python train.py --n_layer=8 --experts_per_token=6 --router_score="sigmoid" --init_std_router=0.00825 --beta1=0.9 --grad_clip=0.5 --batch_tokens=[65536, 131072] --steps=5314 --dataset="wikipedia_en"
Below are experts of layer 4 (counted from 0) of a mixture-of-experts language model. Rows are named router (the router's row for the expert), down (a neuron's output weights, with its number) and show model dimensions 384-447. Each number is 500 + 50 x the weight over its row's rms, rounded and kept within 0 to 999. Numbers have three digits each.
After each expert's rows: "raises" lists some tokens whose logits its average output raises strongly, later layers aside. This comes from a sample of Wikipedia text that the model never trained on.

# expert 2
router:519397494520560488438480468427489481508452451503483506518498408412474510507503441465465445498506484484537471524586467612504491410407538523469620445547474519588459485492527548553520424515506527
down0:470424485469515502520464460546430496545515521438522481593554730530525475466563419451455506423587468485560486435508556477483521591529491501521451461543544459446566506517503549488506425483508605
down1:532504478461510539560433461512598526543430602445548564557384532511497554595572370529601445543545539517500561483515509553465478520552585412459542510554585440500521526576460459498521446500436452
down2:500470461519554439556464604372559508519458556604523450512527547432525522486509548478498459393516463458471514503517472530511518563458541482571566504562467447504548490542510432535519502549465468
down3:406536483548485495508448460514547547533519555433534555499482535472637462524541549573480555487500562472522621460483482512481557538510507445567393461574552488453591485424446530546469576488502452
down4:502607457494510507446503490439602459508498504528517496559481417489422517480486544514540524449456463466527463503489466513462541434392517462509543467362495439547410558535493488468416541537534487
down5:445516520470498449443466521507504476454579476515532458522545647443552563446590527480541551525659446450452501542503457407523548468460551485484521477540570545453501545450472452601640536475474457
down6:406455519495474536403541541499508516473535509458492559463483453465617446445528490464530428531533552480450507566600457530550490501492460492495562500534523442415564633518536567466444476476486586
down7:525543436529497458536493521449418554500534451525526490527440474496591470589592481452513456484472452537422428418573459541411520433531546384491556542408512490486472522456448432552457547473564484
down8:432536514517470471572573551466568558443517554479447514504510536583480556548447577451474556556523515524439452512519634559445529457519562487447452558547455488504459527484507529506436481524556452
down9:519496496525530460537493521464453476531507510501460510527511606422537476472505496433505452459582555395540618491520547445478396422580538513445546456501574551449518530498453501490533450476484557
down10:510499604517558524406573544538556557559470532552467469414430379551505530450514542542394631415557433555538559454516589409529470469443477501485456465444465493472468473577502407569577482500514428
down11:579554484495498471479549541505553446530442592538474428522573473541451514457539549512452560488546526575509422498501641487477532472503492501547465508577462475459581483498578468438453507485543438
down12:554435464519524540502493484419514526529536488510480515540620335519544474638486502484483428518503448485433566598458599519463476430491490498453482515350517465528458493441487415493471405508552491
down13:484504479471504540509515494455507433443504433483492533550493564479506533566456428532620515493495525524533442505466474524494551464579387465463561495501516489438582507450483468543477497566483482
down14:550448464443538462466555565474439516398437498536462540462484425662417546606507518426513488449468487541530467548510543466539547465552408484438480579494544510463497393456516474514461476601591525
raises: ",", " and", " ("

# expert 32
router:561367393481556422405441440561533529474576460516555533464534405435406500543522564492423404578520421523512548544597514556537556442553496502551543479471503488527518535476438511473417496443503559
down0:595467622452524478528429486472545433530421477478581422547465388511559515466467538545451496468525527464438458450469449521477449525457499522545500493530388511533486533473517455524679476488436323
down1:650527469500535540508533426453486502455565553480542524458555375580495513509573598528406500548441579460546487481536380487514489558495425486459574533446554490383524490532552565436575464521483509
down2:631556542553509474510487501517567412497539407488473524510451465459565502445487459572473500535577454522380425540461538531491537484407493553584466449594505481524513436470464483576485576488518527
down3:542539444502487538466539533500494495602427458502600492514494434556487421496454466524473510503530451576527433535541452491487504482437488550472495497503541516566469530490472519531510553457320422
down4:439507416530518468493481602431482435468561506445583435576475549419607543498501495409514533497498489516567429456605476532437526491477477533552457500422462527492499551533452452500517545511458462
down5:501542616438581523478479514465472494599515508480496505466543687508573510521483436473598601550551488464637599477519448456544620454530435471485474590433481515547522463452406559430522489543468612
down6:500554536485487567513488505593429570489495532479587508494549504619464565504488534500559442439505431515511460578376524499527531476517525449539512482511417468590448533411439449526379531581468448
down7:478424541537500452498471533490542531478521551553492555518454404547443448500596468440478574488514568528570387391551584551458524410545506519436488520505480449472515541559487505450460513509481429
down8:502485466497510594483468454565449554477451495482463570536572440478525487509471543515465466538481532497448506510515520412422488573511500544383437427619418472399467445512480499470451472581588504
down9:523452579481462524461392546378490493426511455431533549466473436398478498519414422439546522496531504535575490472507468450498517544498529401504531506572525534477496565428456495517487528481526398
down10:498516486585414433513641506596491446416478347486550563452437475484544518497461510518497475455603494579573395504554531540606512459465480479448533498476510511510502472593518492389511547567504579
down11:515509464436508526575505459403498469486467565482438510471421618436444473530570464480516449365463512543485455489493461429562577515512500416502394535531548603553511561436528558495500586513563571
down12:486391479439462460506532471437480481446505538486394441514579462454455523531541450553554533543461517407504586545425392454389569423512520498523465521513450518558544469497445534399488494539515459
down13:546550494607497526458480442572528551526460542532454501448466406466509478471485595476429393504473563483437441506522572466510578504512486462497468505509457514510492454620419422513423404470483396
down14:491522552549501432559512486560523495486483473459530526485506571516558485452539489506559444490488512445400459472507450524482461458481515531482422466448541460528548496536540553555558493433467496
raises: ",", " (", " of"

# expert 39
router:556437434522511567442471412507548471542611462525491479560452430454492540429460521462487355487506446491521475483481464548468547442507477510504535478559483561489517487532474506587530452492454489
down0:527473501552400403574458526437485462575476510536599507504497439464603454485400510465512503529481454449492509479367483515509464466512468540491528497555461493504503588406525513536529540589514497
down1:503585588467436452528563456501424468553504556424525447550488368485550550517504469503508438410423478479549621434562468468527479507566511573553502566408471469500520515469502436519467516569536527
down2:511523539469528557445550498493486438546543478574572602517493466576471506495504501525390527542436521504535442541486566483578507500492561491518638451792537552524499515506497427490508472587446584
down3:505481521525530491563423502522591540547500507440558430559477620490519479510455432542486486550485581434587509450527529462443571522521546470500516540486477463486473439454549452589458527435472518
down4:363533569434464524555513476467504491478491517506519441455553575386452564525499474542523499385570478517523518493396493570602387491525479510508548481463518447593430450486425487486440542460593615
down5:515467473513415650617429433499536516578423471407444530522494470532541524474588534563503256494457481484487387479502365426556505450541506499540434472482539427472441553506487409599498466486555559
down6:497578538423518483506552479603466599491442550477449491438428409471520479459494441472415476400535495461446494555497574498470479531451492526473557449470491517532470544499558484478518544463550483
down7:559488541511481434498512567544496505550499510576489508485453462472558495516503503478549508500489512495552548479512541526577593533595463532674450374595528531488550506524521553570588560495616509
down8:439475458557531542538451479473508446490525533524509550574517520553455503482520401524519498460453467540545548504469574542363484501438443562484466587341437470479468586486506487494459558535527456
down9:302505448447393551442530492530486477522576526575463475464496461486527514510559621491561543411414513507545466463479482482475517498430517539549490455515495434550536460520596447500527430460509450
down10:438467498489459598478521463532482437567489426546517485421512597468470452489546527564427542498459485586511458586519439474571524515407587497507496549535557486585535422492472503517534518529414462
down11:453535483550515530487556477451512532427508384465540578543493544448503427560543547540538546501585530497480479506487539492509437526462463478452449494264471492452532550458493541476511530448430483
down12:433479464488492568421409590485497452602478433550630540399450424553526453601617496514513550599460572447505530488532532479485537519456524483467424567452496438487561523484508431561471514502456417
down13:503512503476481441459503488487538515498533491469469544549457459557412467560504429526532470488540432437581584547521592556559494494549448525454477519482475496495429489555438445528517479548505554
down14:520510520478525525538560463464536477437478562465473551532521611467561528487417483571501423413641486449496580454557478551406483516532496533539374497411481582472591586458494499464476538551513467
raises: "sc", "s", "to", "key", "ful", "outs"

# expert 28
router:526454461422570483482420510445509502547526473482443525485469340431464442395517530513499430501511528604529456465508543491475399413488508514503576522511454558485535474486492544505458439407532466
down0:545601491471584466565519488552516515445477529500504480497521549467496564444567525437525512572562554505495467560574499557501540498525599528518545452503500604439600501475426449541422514534473497
down1:512492543543619442490617555566422409470606463401541537441533556531596466517545489546514472447564527479463480516571542538516594498517486574461488523529448402550482509526527467463523495548526461
down2:542485506597571504457475554561510476452495459528451504517445537479478582414602518512463494494525499565520437463619551436397393451457572498555458447615482507588537556465406492440470419482546488
down3:522576503405524457490504467488454531500497409524491539511462605535553459522456501501490501537645475548532464522469476541538460499571623420467470545484482513427518484431440543488440495522517466
down4:448549437563587446587490548474517506499479522382428448503467521486522480494475481548445524474442556537576575477443513549508458508372520533518548544384425484504463552477516503529502486456566467
down5:555594541510477462527509530455498499503538489484491545502529526541422541529487466435412476483524559507513429561458403484506387452536477396391463465561545468423510528582521528514607465487535553
down6:490530494437445455488439471518437601480554558429441407602466607497516468488431403559602488477487601488517471559491598443512445521451521546453405517515558461511487428414473444490463475422533514
down7:458495530488620373476556552506510549438470525510536474469528538492517472564469453541484575460535442510506464477505522468520480400486466559594566490488533550440581516521507485492506495477640413
down8:553531499404436542529546552426413562494538521453423558536459591557513423454436431528546472470531508442471493549326520464543457468509569449472515538606490495459501535488532455465573547492499499
down9:447556411528506512459596441553518450399542487555512502599502576458497489444431515558503494558532443470458528471439449454549559497469608567493549473685474499462491447511482542538478583543486521
down10:539446485473559478504481503510599408531454446590410608503527416432481483492584534525506545485448495483476429502594475522541560431499404552536472522465499531541592588591491452510432534425557508
down11:574568547514467420603483512458534476498531475422442439563466433506454467564440476502536466482541518522533484450478511457495524487512485482525499464524526527478440429469527493351554509558515543
down12:521552457419439526499429543669453515556567489599500523494432502479500627523552527549458503530517555482478515543487452441567495538534542503569547436549601527553425484534443509481420481550518494
down13:454489489550471476466484546496425468462447502500440508468504475464521541519497543445525508466439453520489598518418446492539506573455535506462419578534505406531518505505496562476501476472564531
down14:506451475511445430499558499500519527475573502482501644448568455512513548490512557504503539478470523423495517442504531571438482555497498556567566456585525503492468490475487543511490526536516438
raises: "-", " but", "|"

# expert 45
router:489443466524509457461424490516515519466538382527463524510541481305470543410470552571502456502521422493482532486483525514453471468470461480620620458478482474495535590453478495428459425427483506
down0:577504461520537479563550492533482445437468411523566486517564482377481430479558544463529546577548505411520509515513525446583540419527526485493531622477504442503536590605406503501424558499452486
down1:480495476516562477511552495559499560496491559546496530481510692486522447521486487511538560485504412640529458454528556443488556450571538333499465506504467611522537443509454533544510455497524524
down2:535529547523440436455520495471515528455555505492508459549555543560565526493507567526546514516481499420540443490524511512555494559493404579548455534436514548503510405539559449471545531448458519
down3:440570535478464558506479543536599430521486570569529582506414511581550516519367521503515520501485497587423584471497491537552511532411590423506498601577422411494478491526529464562481483425463529
down4:534582529446486563559555541416501546502506549415499404497501446482462528532516529578449497479520404521529565518528527527482477528426289483502541513529576535545445519456529507468493495469431461
down5:491512494478527470555469481502444489566476553550502518471522440541570562490430516471459547413509423593521419540580511535466496570442470449550555481415454481452512620501524402477528458538509595
down6:531513537444566557540443537478488442524480530540561477535414507354497504459522464421535521520495613556461534454472433586549473575577535496560559502482525534429577494380536532445495462609445513
down7:526499537546485510542443504570510403474515510507495513513589625463451499500407475459518564544520487442481481483420474505597371485412566503533404489483521480503484576415556498495583480534484471
down8:474457518501474474441446484598474456570509465535441475481479494423450515465518481566469554445558485434451530450464333527556441486548600503549454578542476510402459500463602514520453403499566438
down9:470524484489402538413438502566508544503512486537455473481434602460455487490492558547403463476515557592381524460543594459498444472451484526538514389401525497478545563505506580535495534493506523
down10:534512503463513455501495467512441544575438526529578504452421379626522565462570496495514523436500508547453502421543567581449574601561440455463550564557498485505542499456576498546422442508445518
down11:496485535524454442532543452533507595404519510466447468458511423637498487559514484450467471466565475513576385450522527475498497454561537533500476530549426529523416500480504447499444490420544540
down12:506442454555549478582560535401519548524454476431569520498516416593531485492490522567504522452625500488488470468525478520538458397559487524403450495482495369385498456481523470474588463548609499
down13:468488521510460445512424425556522437463503451493537605534418638368479548496576487433536515574495614543453514552427500476513464575561543530632541507424588534477446516462495475473477489472465544
down14:551502378525467569523526427453446584493454458537530595474471445572400561480552523471506502521566497543528448459436597492464535508547517459479502514487562437593502409505521506549593567459482531
raises: ",", " (", "."

# expert 12
router:499513477488519560445454459445515474563564494544570441519431502508400490491397484464387422407446425484497469541584427474470460391506522340420505496539480509593476499533539541534498565433476498
down0:438410495495386423480565491492469486501435417566487494416560445476436488452517524507426493466510475500482525525544553458477553313512479499541448428434359503494474512490456477449472493443629517
down1:574505461505487501498558449493595519401427522430582536493567654508466521524419484454507511481475407519497565536422462451472539495466405522488549524605517388481386502572503571564511572636575533
down2:448497433492400503423516527486427442519494490520510505472488457436563512501549521396504480466527483507453532512478484465437500526589494503521517585334454581539480531509481398524369535508423384
down3:433531407532490506570451548470456555511528493472402469453385599426582542507460499490436450510494506488584626433532452510448490495555497537617491489453559559561497565448415544407478413477474514
down4:464410465455457592427497550621542490557429506614518548470455434473474448613539510427425470474503426502505535542483463458516499468478496472499555540489508495472485573490619553472452486473457492
down5:522515481556480557520451557566409509535464578519493397513475279537499385421539444536498481508496465552516522478513526581482562464504535506526460502452431471493479482418469531574482510529538503
down6:434456517556509491438520395432496496514533539511503480516407536544513436493550449517441458514551497470508559498482453474519535510544492476535545540570476536519560504440468537492426475481509548
down7:602538392501524461474511479530565467580501488508557478422521471521384497509419618496553595456554434584446518427513436541435493422536524436482526426491463485527390381557494547369520547498461562
down8:555503502526506471441518393491537488436436569415444520530539574504467559461474495517505529501481557531494616492512499468517503425569607545536527446705512444536519483479524501499554538521621547
down9:512504545522485497562482466453572410486418555441507516622528391497500562476402466580452501486524400457464517380493527411440527463547528457570459444399496514468442446530455467508549567417477440
down10:431510478455458557488523470493503511481545437555496527453528435429436473543516609450520474540530453480501508469463471525486502610593478543577461391327484525499376549583555505454502478421450491
down11:589428514511577482457499463378511460512513530462495593442559560471520536517526602521471479510473563498547505472523544523482581398421480577546554593605413496461556477480522470482552506494574504
down12:590512520542463516493486542498549468408471486497467490588527502515379512410531484539496541436514537424417500498402538480588557461562539432490519382627440410511499468575453559503547495477435452
down13:596552542442578521427579505477465532420591576513503437470549593456396498544461633454514511438475527511499581571511579485576499462508514460425656495691432471533472463426456524480470577558551533
down14:575545493446473472497554451431535464513513507474510484480478602546483583450505494502433442476469611528545470412574541538460472489477451436533483565422496464519552598423510509494586565486440478
raises: " the", " a", " "

# expert 8
router:460391416534570418460451524492587467502534464503506346490552483357443515484471600456461418464535456504466411576562458531445525446452478392564639436469460559540394521481522517398517515407468519
down0:489562502447515472545517460496481544603521486593496486543536406525483463558525472460555557544490484502460540442492558583534499467552451593519457391437469502437461430516499582574446498496405450
down1:543502499483482547488459523644481534519384485551504566510509437443554530445537501424525372539530517605542471612494438510517501519557444470582498478605470449379557529479500498476511517569479508
down2:443553514437552499574535543558504599543554584577484509424476544528495481502467354633396414514486494473523469561533481583527549492468484513537493538491544500457405557564594439503543427424510502
down3:482424473497476534527463440436538516529426502518453499517460282588536474461465584511554445459395465460407474409484484489424554511563486485410508475454509449384490473575428506554536435448519515
down4:517456489533479540492513506523493558435457593506524453535511594468450479536447505417485513588478537450530560408484541475494484438647458488564501549542567523461457510511502384469446470440419417
down5:516437504514574440536394496509434531530487475553457520514447392463552478574513460497511574562449496477550436514518543476476478491525479567498694433410448617446524604441440499489417534557482595
down6:468503473486510462553526525502498522459525486439481560415546441541507478482623476475381474520453446528462446413546545526498464525415476506535458544452502538489557415527518490529560552446441421
down7:496437456587456408466535506461556478556464534450529546448551682535442559527545438478549529585598546513541566423444440557522505569402478569476453557457503507535403486547461548499422564466452509
down8:497491493464561503567517505473583510626542486474486449552557522516531496476371445491467430545410550428548540563476480506528512513480374508469456455521508529526460486457482387565441527483569520
down9:529511503520497527555468531511523493544416552505438524505477628485453444460457538501511466493441589519490471584383467570566466624522456457506457526570544508483548547564540490470505440502515473
down10:461517521488453548603544498462475520518518465500588483539582355577577433569468497486561491552527530507445500470413569498447494443480579495499493523449474529525524472525517612495437591517434521
down11:517550531457523489475498460582473565534557489454569494536534395579443598563426490483545466569571535472470468471547470444371470565497521456438500559272452552551494522528457493480510587463474582
down12:554478453427475494465451555429491542466506506548409486401537672523507555394528523528473462415499492533419539510508498480425388530443495425518557472509492542473465521416576531535526480512482494
down13:556426508418520512612519376447407509470606650494448511484483383552473425516588525478564515525458455529597563577517559570455494485543608402578513505448516385447512437469482509439438500552475421
down14:504505489550388451487479540482505527460397557499508489565573413480411602508388443463551431466535581566433488503556443494457537457557554450495440510544449505462449464555447422456438502543424533
raises: ",", " of", " (", " in", " and", "."

# expert 40
router:487466510501476532470516478494510413529555535485471501546536346418418595526459573579513473447502430459555444412519470542429474516465535528484482497476438564572451527516543587441513448456442472
down0:457595537517492550477536520502520547530378492571523511466484505493439565539553426570558496526448597468565488428594562391501462462529514507540408416512518439508550468422518451440471506521518432
down1:542456463486413524529535509582464624386527459542476424564588512532526524518536565545529557498459484525515521462574448525534421507433497471564500466528571541492486582423478493438440499522476467
down2:580550421498506633527519529435410490496533447559482486463531417595453469460483509564516519451490481506444463414517488548502494444540561565515463552446508482549458448436590471519523460572576466
down3:540486486479471491463538409562518579534473563456455485454563613551442566426469564567524497443423544424533571519465547473439401397536523532510544523568489433448492465529586473447504498520503509
down4:541569404549390616566446518522524532501491469457445506521558492563429457470518520474551590613521536523514495493542514553639457492387530448519504407474569531571528608524509557471538519497565483
down5:556514518497537416501537518543476624447506494523416424396496386521546519484510478518489504585499462463546488494504527602542540598619500551517533461494458501437551439565547504549537441483469491
down6:506519565417577475505589476472604513458539534457575561444510490500405513545547417446488589480480478498434443519443448477515460486459538468534548454439518605441498512499473551538522460635411396
down7:556548500459531432516433446546484506487458559462501524503429384579520566467487557591503566521439478463520426459482540466448503551487542481496431462456506452486470395520563542474512415528455426
down8:604580615556438417489493510432529618601484550464563466462518398522530532412419373519461494463564476488527492509440462581477427562558638527498582428507543567394564461451458546566524545492375491
down9:553477485488513455483569522613440519495600465452487494442490557537481577383550527445533526484451553557467467513506488528545481420443633437506449392490574472529461562508453476532489559428489534
down10:433442456493539537516489531497472485506483495484466545449538596450450538492478513502408529476437562465576470556565487599525591451503461512486520611586493435607516553585585426525463463536509497
down11:526466472456434522550569426480467445503431507444413437488507580503435474543562530467592485492528479565469585503457466518488539440560507567471530522465434444574515550466420552501553488543511513
down12:498380486508463516443489515460377453467470423488432486352486553484507491574484435551405475533551490521501556642480452489547390482483438451521501496481531419528499514617521455500449535492527562
down13:532551558485552443415504529464601558421518509510520414489529527478482537573407482439555513507491527512537408511455480480512436541486509499429546547438561547591532463544513479504567557535466458
down14:483579508504491453459478471552525527487527514499562509520494424442566510487487495514464381470439478536441579443539519517569530512505473410459358537438426442524498524413412429510478551459573548
raises: "é", "as", "ley", "io", "ies"

# expert 5
router:493498455515454506450482479525483555533577432437549473522480440426465480560552447590497558504488493502472424528560487519497489496493450431503480500518509443591531525530504589406520488399446457
down0:493527488582446410480524567497464576576566506509509496467547369523556513515436470444517549460496466480446562578494497480507602484553613546441676489520513409566522615440553568476521403536459508
down1:531464545482504533490581495504470444497458491584504486467570478547495449493488445582463394537545426508487558494464454475425464579450548441581385514556492481452545560547526489503558488549423569
down2:512580555488474613509535489552528539426476520480460412550561399496497547514467521555449548453531506428538492491513458493449524603479446519474572448442481497429412494508428551519483501480576484
down3:482463478536464536593472490459488490492456476585498605509541426593539460503559416499560510443485452467495433479398428535538503449499396606475456490430503492429499420593511517524577509506463463
down4:467525458577535646469579525571485496493483527585436541463379505510408506469601529425520525559589509469448438530399446503499595434517440531470370525550595496449555440505557480510626512435447466
down5:413406514503444598447517500484515467477482523472493479498540601441579525509495485559496512569518529584490508441564602420456589497480418507469498500581505463536541574525461508447496601460525607
down6:544634527499504515549579465477529478613511540611461492513464325638525400452487476407492528527510520462540387486453538481529535575541494564476415552459504449452432414505489576536567592430479429
down7:559475478530507498445440527519493478492506476429576507484509336523474437575500430607517418556522568420457422552436537571512412530508485531589554483420512555481399394557416465487590504538501469
down8:509506478536503572493542505439545508478421421511491558530568605459468558492453477434627452511486486463485453486501505511390522525540480467536416598490358451490614502515532404531540593481469504
down9:554537432567536488512485497491417493553453510422520526513500357514505508467482394413531444411515470530478493569412547548523444495535439594430552528373526393426488446545579591518467532440455508
down10:481457565497505483435514528466504517433437468491480501443503733452464555509593560489478476533529538485524545549497520472509486448535475490480359531509471538480541530475444458456548594587541489
down11:528489510553508666508511489572470491486550521472468515445509554441522559499448552522500479616506506520468500491572492593529494476578483384432537406579567546591475476566471476477474466534532537
down12:425537556469469559505486507538588451538523578509520570400498462495550447442440435474442535499502535497541392542474591443535444542536409486409432523410387567464528497518466492435533520564477536
down13:506470522512554543509522493511428499427500446477476566468530611495487514441508538524445553436557514519525495577494501500509495510462558485475369408555477509529598588455521529530519490474459444
down14:491488481539473504469396536537460426418574467523455497464561494371495504476512469487455584494373532545473532612478513473528504456421509456530602446588425475495553464460450541453520540463464495
raises: "ath", "ia", "ig", "as"

# expert 38
router:533390467463434503526412435492471503480521428454531471491473339481412465454487469583542460578554520495514530519555500576495531531471474468503465438548492528541469515513509497398522511455529515
down0:482472483493467469533483481576558461396469531560489399476485515582571464542458474347436460462528426527587459569556483513513510480462666556524488510391507494514428576524567593584540523519589541
down1:474480438532501497538440605556439518517496534481428518506472656415439550508554385402357448373490507466541471486444523455501503403534514497561488480383490455521511547509443487497510492549442470
down2:562534506456487441417497490457481472470560484470420458494484514578567468557474526417498574551457496476526421480497493504595465520497533442451554530587563476552509472474487534547455453532447498
down3:501457487528630490489544452463511570572458400498480465469517510531529551490536496430511557481483547576423527543449488516429535503508544504433582552440441572464487413454501478487575476511494468
down4:535490506404516468551475462560434511435472497550518528507482626499476581411526526570459473561451504448381530543542564625489498545483532522626465534428472466469519464604510532452491533532483481
down5:553451567564542439493505484491558546491461551584494481409527469474493532573566497474597541512457491508463462615522403473625511516512420544556515512494544488566458568532528471454493561518610598
down6:445496465581468518559487516506478554500455546549460462506506560472343454482498396442428469479505559524575464570368513548552553464529535499514489472526438504534602514453552536576509467573521570
down7:408509524511487370460541460566418501518486551483538498450536666483483516486518548559533501484508497544471510468601539575540458398547530459586528475463482585573521481500467447562496369445451554
down8:525460531499454478568569506512441474590580451493438498504472473549516448504544536564528549672507518505457573527480484503458487529494499545295561462706481526526472441466498461429509589487523548
down9:489439408551484477493490572575570493465576490533490520508553479497516340631464528471447522476440480554523489532488515515396592455494506526508567619473476495536516501517589486408408520475485506
down10:479472484493461545569487412500544477476439478510507526525414648540489527523561542469425429404555453557483491551458548566466478463450518518446487473435559513532518498535519577477511490500584536
down11:582514489518520555381511504443504409446515518533523566568397438541574446465482543449480444604421470451531517479469477521498440573431517476504447559523498454514548532450464580459461413497506538
down12:453531552557430421529495520547472452475532497407513441473555301488505540511497377490578518484557561410562483508511502531456447550512500416488512475475495513452507498560496495491515489531501486
down13:524473456546507456508457603531570549552503506515502441455592446409526408547543555479482605506483530495490452541530468513522455582553546526505595489594445545616484524492545460486478535562522581
down14:510533547552435461546520535532512527516483453455491547532600492517553547567478612544486546554551444557434501493586452444426598480456434478439448589592528528459433512510406541507540553366477421
raises: " On", " It", " This", " In", " The", " At"

# expert 16
router:573463471579534535484479489582476486485559469500458510472597360470438445558483471508449376465518465497494521481542479494451458482521539526430563398483427506516564542499521503465482442530450443
down0:540614522467592441542480410476475494461586485451588549519486391599368425537536478506544439512544570577563543476640605478408597464487574528515445606520525537442455445511502550578453548601550529
down1:470592417487504643550518523439486537463455454555440519382420524509462537518478564501560528448509580505526439508538575536453521447466577499431319498430556476480495475570483613483456410592439470
down2:526545605607585438506520582536427496592514533392495462504502525606595463536567450495441490439544427523618477531486525580468511492558515473460432519491430457541534540530577362529477529410556453
down3:640494526513455539529584527506430587508429550573485520536508506458486436439508482526576500575537438573477503572277475463535486469491526552438483496579477453559524594431445533479575592598446491
down4:621484535539526387519497546489458575539504546533504533503486530464475536514506500498514531475490458514498531541396508577501558454520482452356513526636557470526540491494514499532498443488581527
down5:622594463502462496498549528496516606467546522478437496524527442471463487514535491476532520578468473558592597383506476526543498430434614588466500511469498420553484543492418549513436550474472463
down6:342450459576367505507463485535511524455444488443512406425574476495541564493511609461510466455462450503558506452524550469540505545380464539465499544416544463567468480568466488473505552384385417
down7:469511471552446516475454448448457432482608471544535552539514490530485470525485533424575543441492558485478397440568416642577471512470457530528490430426541436530469457535507527497458525509449531
down8:462418478441462456545459434566534496389567484489446531486562483480545561440551482584470457439508546467587653488487540544470523467491545510492667563508530540521518539478491529504513467491499564
down9:456426502506540537496530484561556528462532444515567490488456408476569468458579473422442533487429423500519490576464519432506505550500488406540470487525420530508452492484535555603434560485491486
down10:558518539526577521495395494463462452592517432483502434554407673488537565516433414444397488523485550469526499468534439514481443478469453597451537496484487513497553466529445562521460539467411571
down11:604432448506506455482486539541461543539467509528570510560515550499503575501562520624474567607473535504505467453608515543508457531512465538478448495527524462545488505525491533544473569424513451
down12:433474473502434458477497596509525576610548445483517470543527516494505562555507564480502487531628462433387449450562456543427498484491474566501317479540511548498471490440471505454498473478526487
down13:481443546539475543360572454530444497540481585533536567477493533535454451430507524584549505537483528524529483477411526440558491495480592523497544571471554505502457466478497499510533631505426554
down14:406524515486486430593465516453437589452514424452603413507484544557572539534481431456476501440537533444556522550594429424564486495502474480468477542499604511570593517491524501538477481622521535
raises: "|", "-", "The", "F"

# expert 15
router:394477547477548537399451467467584567480543502525463502542496410500418504473528466523460457452545485482531499452564554527524468443541547402487606487522571568517394475509479522482546416405522492
down0:533463589448523461513420467571507457541388476506550414490523493511505486535466542605502489526490539502466523564435499458513583466515452561482447474550476529488533554476512478512487464511532440
down1:532556511524477449476497497553498505453422464486439562570504546430501528532556460598468492528518517461451650489569381483479487440494435504497477469553590567456546508457595474489489523563523492
down2:462540570575508479484549509504446485525481562559476568515540498522525511466480457581513482592446478499451480500458503505513565483458498500472453582441471486577480467476501572570538529590474515
down3:439528507487497502534431534485510483510515415541516516496462440458466574466494536401411526527425448487557519453541343545489488506530469451492477496401513496437435493452561505596559462543504516
down4:493573506461544633464520454468528543409490423514518524552491485472519503464459445659455472503511490449445526496526521524482475524442484502527535476400515414502575533517566488569501514415492500
down5:568532456495499504575524536510505492486448459439464451495621448515419516473469509505437543388520514466548498462520433567576507504465591495569461501516439485488468510562531509444496357505529568
down6:507474472454380444486509419551473477500349524536430443485482430546489528520547510466464531556499495522520525523466404489496539523478499534547548518495486536498454426437503465467486494473474452
down7:684549514562476528507504501426560474553559531499480497485532533559511435505467535550402531513564509493537460526480454486475467488545503453420432448499511444523511482448495459630517544556535535
down8:437589563453501469431474487504430495508445449468447549450511511441459558520574446524475431532403476555454459601520510450477404546567495446536618556516596517484554570514511565575464468483494534
down9:559401466448461456444547451448546463462543438460447516549564533487486488517490500430461548444505509608492377504593552555458518487433525467561578487541546553536433568546517473440479538506498421
down10:603534571487424515545469498511460569532489507464414421423542430527553491525395533588505558476425591431492477516528443488523592494479484548589623505513535491484493575485472462558499490544585433
down11:427415458496458524580453499530524455513500516523541465561562496502517477442450529537516545513522491524524535494510476501421443589519568444498450541473472496446426463448555440489443522449396518
down12:530553419463514554506613540534544485494514518506510421540421358456569536465429573511584471459409465548512486498511437465525496557475566507507445502433438472512433458559597510461525565479392526
down13:378464513487484569497469463485464484527479443626537513525501563474455478491516527464446489447507468487485536482487466516433440478427459554381447526462500399521466516559526535559486547510494425
down14:646472596479610503561581512413562481531471488450455519595501452464440553533363457566461485489478560513452457524500386526603477616419487551498464520454479545499468588495523430456583508533454567
raises: "5", "6", "3", "1", "4", "2"